config.toml
n_layer = 11
d_model = 160
n_experts = 32
experts_per_token = 1
d_expert = 416
d_shared_expert = 0
activation = "squared_reglu"
moe_layers = [3, 4, 5, 6, 7, 8, 9, 10]
router_score = "sigmoid"
normalize_top_k = false
routed_scale = 2.0
balance_loss = 0.0135
balance_bias = false
router_logit_norm = 2.0
router_bias = true
scale_expert_input = true
init_std_router = 0.0127
lr_router = 0.00202
vocab_size = 5660
norm = "rmsnorm"
norm_eps = 1e-06
tie_embeddings = false
optimizer = "muon_variant"
lr = 0.00928
beta1 = 0.9
batch_tokens = [32768, 65536, 131072, 262144]
seq_len = 256
train_tokens = 427300000
steps = 4557
dataset = "wikipedia_en"
Below are experts of layer 8 (counted from 0) of a mixture-of-experts language model. Rows are named router (the router's row for the expert) and show model dimensions 120-159. Each number is 50 + 12 x the weight over its row's rms, rounded and kept within 0 to 99.
After each expert's rows: "mostly gets" lists some tokens that are sent to it at least half of the time; "gets" lists some tokens that make up at least twice as much of what it gets as of all text. This comes from a sample of Wikipedia text that the model never trained on. Tokens count by the router's weight.

# expert 20
router:41 45 44 61 34 68 51 76 45 46 68 71 34 49 49 55 51 24 62 44 39 43 47 57 70 44 53 51 44 61 43 36 55 25 37 43 47 41 47 34
mostly gets: " Coordinates", " Website", " Genus", " Clade", "Scientific", " Died"
gets: "\n", " D", " Born", " by", " name", " Country"

# expert 2
router:51 35 62 30 54 52 41 48 60 55 39 48 46 49 54 62 59 50 69 30 66 45 55 60 33 56 63 63 45 39 44 46 60 52 36 37 51 49 51 59
mostly gets: "i", "u", "ani", "adi", "ui", "ji"
gets: "i", "o", "u", " |\n", "3", ".\n\n"

# expert 4
router:41 46 44 34 54 54 53 48 62 49 49 43 67 52 29 32 61 79 57 79 53 46 39 47 33 48 39 31 66 42 25 50 28 38 35 48 41 53 24 31
mostly gets: " politician", " footballer", " composer", " professor", " actor", " producer"
gets: " |", "\n", ",", "%", "er", "ist"

# expert 15
router:61 56 53 50 56 38 38 51 53 55 66 43 58 55 32 69 49 41 48 64 49 52 60 49 62 22 56 58 47 58 42 61 76 36 48 54 57 57 65 45
mostly gets: " her", " his", " their", " its", " His", "'s"
gets: "'s", " his", " her", "|", "'", " their"

# expert 16
router:41 53 45 48 34 39 68 49 56 53 64 33 62 53 58 50 55 66 43 45 56 67 41 49 55 80 59 11 41 33 61 75 53 47 39 62 37 60 37 64
mostly gets: " across", " von", " South", " West", " United", " North"
gets: " |", ":", ",", ";", "|", " United"

# expert 7
router:52 25 47 30 38 29 39 59 20 53 52 42 25 33 57 54 45 38 41 35 60 63 46 66 34 59 50 56 37 55 58 40 59 74 70 82 45 51 54 41
mostly gets: " including", " include", " using", " from", " with", " includes"
gets: " of", ",", " with", " in", " by", " from"

# expert 21
router:61 46 35 56 65 70 46 35 61 54 60 55 55 55 67 38 46 51 51 47 40 38 58 47 46 66 56 37 68 79 53 44 43 60 64 74 33 60 58 53
mostly gets: " one", "|---|---|---|---|---|\n", " another", " List", " same", " ==\n\n"
gets: " a", " one", " an", " A", " this", "==\n"

# expert 12
router:57 45 48 44 69 27 59 48 53 39 45 69 66 57 68 41 50 51 43 75 45 65 47 49 51 57 49 33 41 34 46 70 65 39 71 51 38 58 43 52
mostly gets: "duce", " create", " give", "pite", " provide", " takes"
gets: "ing", "ed", " for", " that", " of", " with"

# expert 11
router:44 55 36 59 48 50 48 33 59 62 49 42 46 53 58 39 37 67 52 60 61 61 32 54 59 44 49 61 48 52 53 71 56 55 49 29 24 36 37 69
mostly gets: " According", " sugg", " suc", " belie", " enc", " beg"
gets: ".", " d", " |\n", " t", " re", " w"

# expert 30
router:43 74 43 55 49 35 85 48 59 47 51 66 44 57 46 49 53 49 38 71 33 27 65 48 34 51 55 70 39 49 45 28 34 47 42 33 59 42 65 44
mostly gets: " Kh", " Kar", " ±%", "----", " Ah", " Kr"
gets: " was", " the", "h", "ag", "j", "ak"

# expert 23
router:48 56 57 72 53 54 30 48 63 53 59 36 50 40 52 38 54 39 60 47 51 60 28 70 53 35 73 49 50 57 67 41 46 41 55 37 44 44 66 52
mostly gets: " can", " would", " may", " could", " must", " should"
gets: " to", " ", "–", " U", " would", " after"

# expert 5
router:21 57 63 51 34 66 62 46 35 68 56 55 51 62 38 60 66 29 38 39 65 17 59 55 44 36 47 42 44 58 52 39 45 61 60 41 62 33 42 38
mostly gets: " SR", " SC", "DP", " CE", "SP", " CD"
gets: "P", "C", "R", "D", "T", "M"

# expert 13
router:36 39 43 45 70 42 25 50 63 18 31 61 45 44 59 52 45 65 41 45 46 28 54 48 31 71 67 51 57 38 48 39 57 54 53 75 66 53 49 62
mostly gets: "ans", "urs", "bers", "olas", "nes", "ars"
gets: "s", "es", "ers", "==", "us", "is"

# expert 28
router:50 59 43 58 41 64 62 59 40 54 45 32 63 54 41 54 65 50 57 49 56 44 43 48 58 44 47 62 53 45 43 37 62 58 67 65 54 49 55 65
mostly gets: " Colorado", " Tennessee", "@", " Minnesota", " Atlant", " Ohio"
gets: " ", "–", ")", "1", "ton", " York"

# expert 31
router:52 40 47 57 56 57 44 75 53 43 64 48 44 38 47 38 44 44 45 46 52 64 33 32 50 48 64 54 40 52 76 47 54 48 39 52 34 64 39 65
mostly gets: "om", " im", " tem", " Em", " am", "im"
gets: " the", "im", "om", " |", "em", "um"

# expert 27
router:39 52 28 53 43 42 46 33 46 38 35 56 44 54 74 51 58 54 72 47 62 57 43 55 24 52 60 50 45 65 39 67 36 36 42 34 72 55 55 41
mostly gets: " century", " million", " households", "°N", " times", " nov"
gets: "0", "3", "5", "2", "6", "4"

# expert 10
router:59 46 68 63 41 37 56 82 54 44 53 47 27 55 53 47 46 61 48 44 55 55 61 46 57 52 53 39 45 47 23 58 68 37 39 67 61 49 49 38
mostly gets: "978", "\"\n", "183", "185", "184", "187"
gets: "201", "200", "199", ".", ".\n", "202"

# expert 26
router:62 62 53 58 53 60 62 58 61 43 74 35 69 64 20 49 56 39 57 35 53 56 43 24 35 56 49 66 50 55 47 48 52 42 39 38 56 71 49 60
mostly gets: " degree", " education", " academ", ".com", " university", " Science"
gets: " the", "-", "an", "ical", " University", " E"

# expert 25
router:52 31 33 50 62 51 45 44 42 51 52 51 52 62 54 49 52 36 59 53 46 43 48 47 56 43 78 19 58 36 43 81 55 58 23 35 67 48 26 54
mostly gets: "!", " Love", " Live", " Story", " Night", " Girl"
gets: "-", " |", "|", "\"", " The", ":"

# expert 0
router:65 40 42 57 61 50 56 34 71 48 71 33 72 63 23 85 43 44 46 47 55 46 60 34 45 44 50 60 49 51 46 45 30 40 43 35 55 60 50 55
mostly gets: " news", "ipment", " Hospital", " financial", " National", " commercial"
gets: " the", " National", "ot", "it", " The", " V"

# expert 1
router:21 67 51 29 46 50 54 26 56 46 36 60 55 53 60 62 63 49 48 44 35 46 37 40 59 50 33 43 47 55 44 38 27 34 42 43 64 57 49 41
mostly gets: "-B", " sc", " dis", " Sc", " F", "-G"
gets: " (", " F", " D", "B", " b", " C"

# expert 24
router:49 52 37 65 50 38 35 54 62 57 36 51 54 42 51 57 71 41 56 67 29 51 44 60 49 33 43 38 45 21 35 56 59 51 52 54 64 51 40 50
mostly gets: " won", " scored", " win", " winning", " played", " earned"
gets: " |", ",", ";", ":", " for", "0"

# expert 18
router:46 51 36 59 68 68 55 39 48 76 48 28 69 61 41 52 50 54 53 57 24 59 40 64 71 64 43 44 46 65 49 39 48 50 47 57 45 37 57 59
mostly gets: "It", " It", " who", " This", " she", "There"
gets: " he", " He", " and", " which", " that", ")"

# expert 8
router:64 55 67 57 51 66 45 37 56 61 25 70 58 43 41 58 42 43 39 37 46 47 64 55 59 62 33 54 89 50 69 45 50 50 48 47 44 19 63 44
mostly gets: " S", " R", " cl", "Pl", " reb", " r"
gets: " S", " R", " T", " N", " L", " M"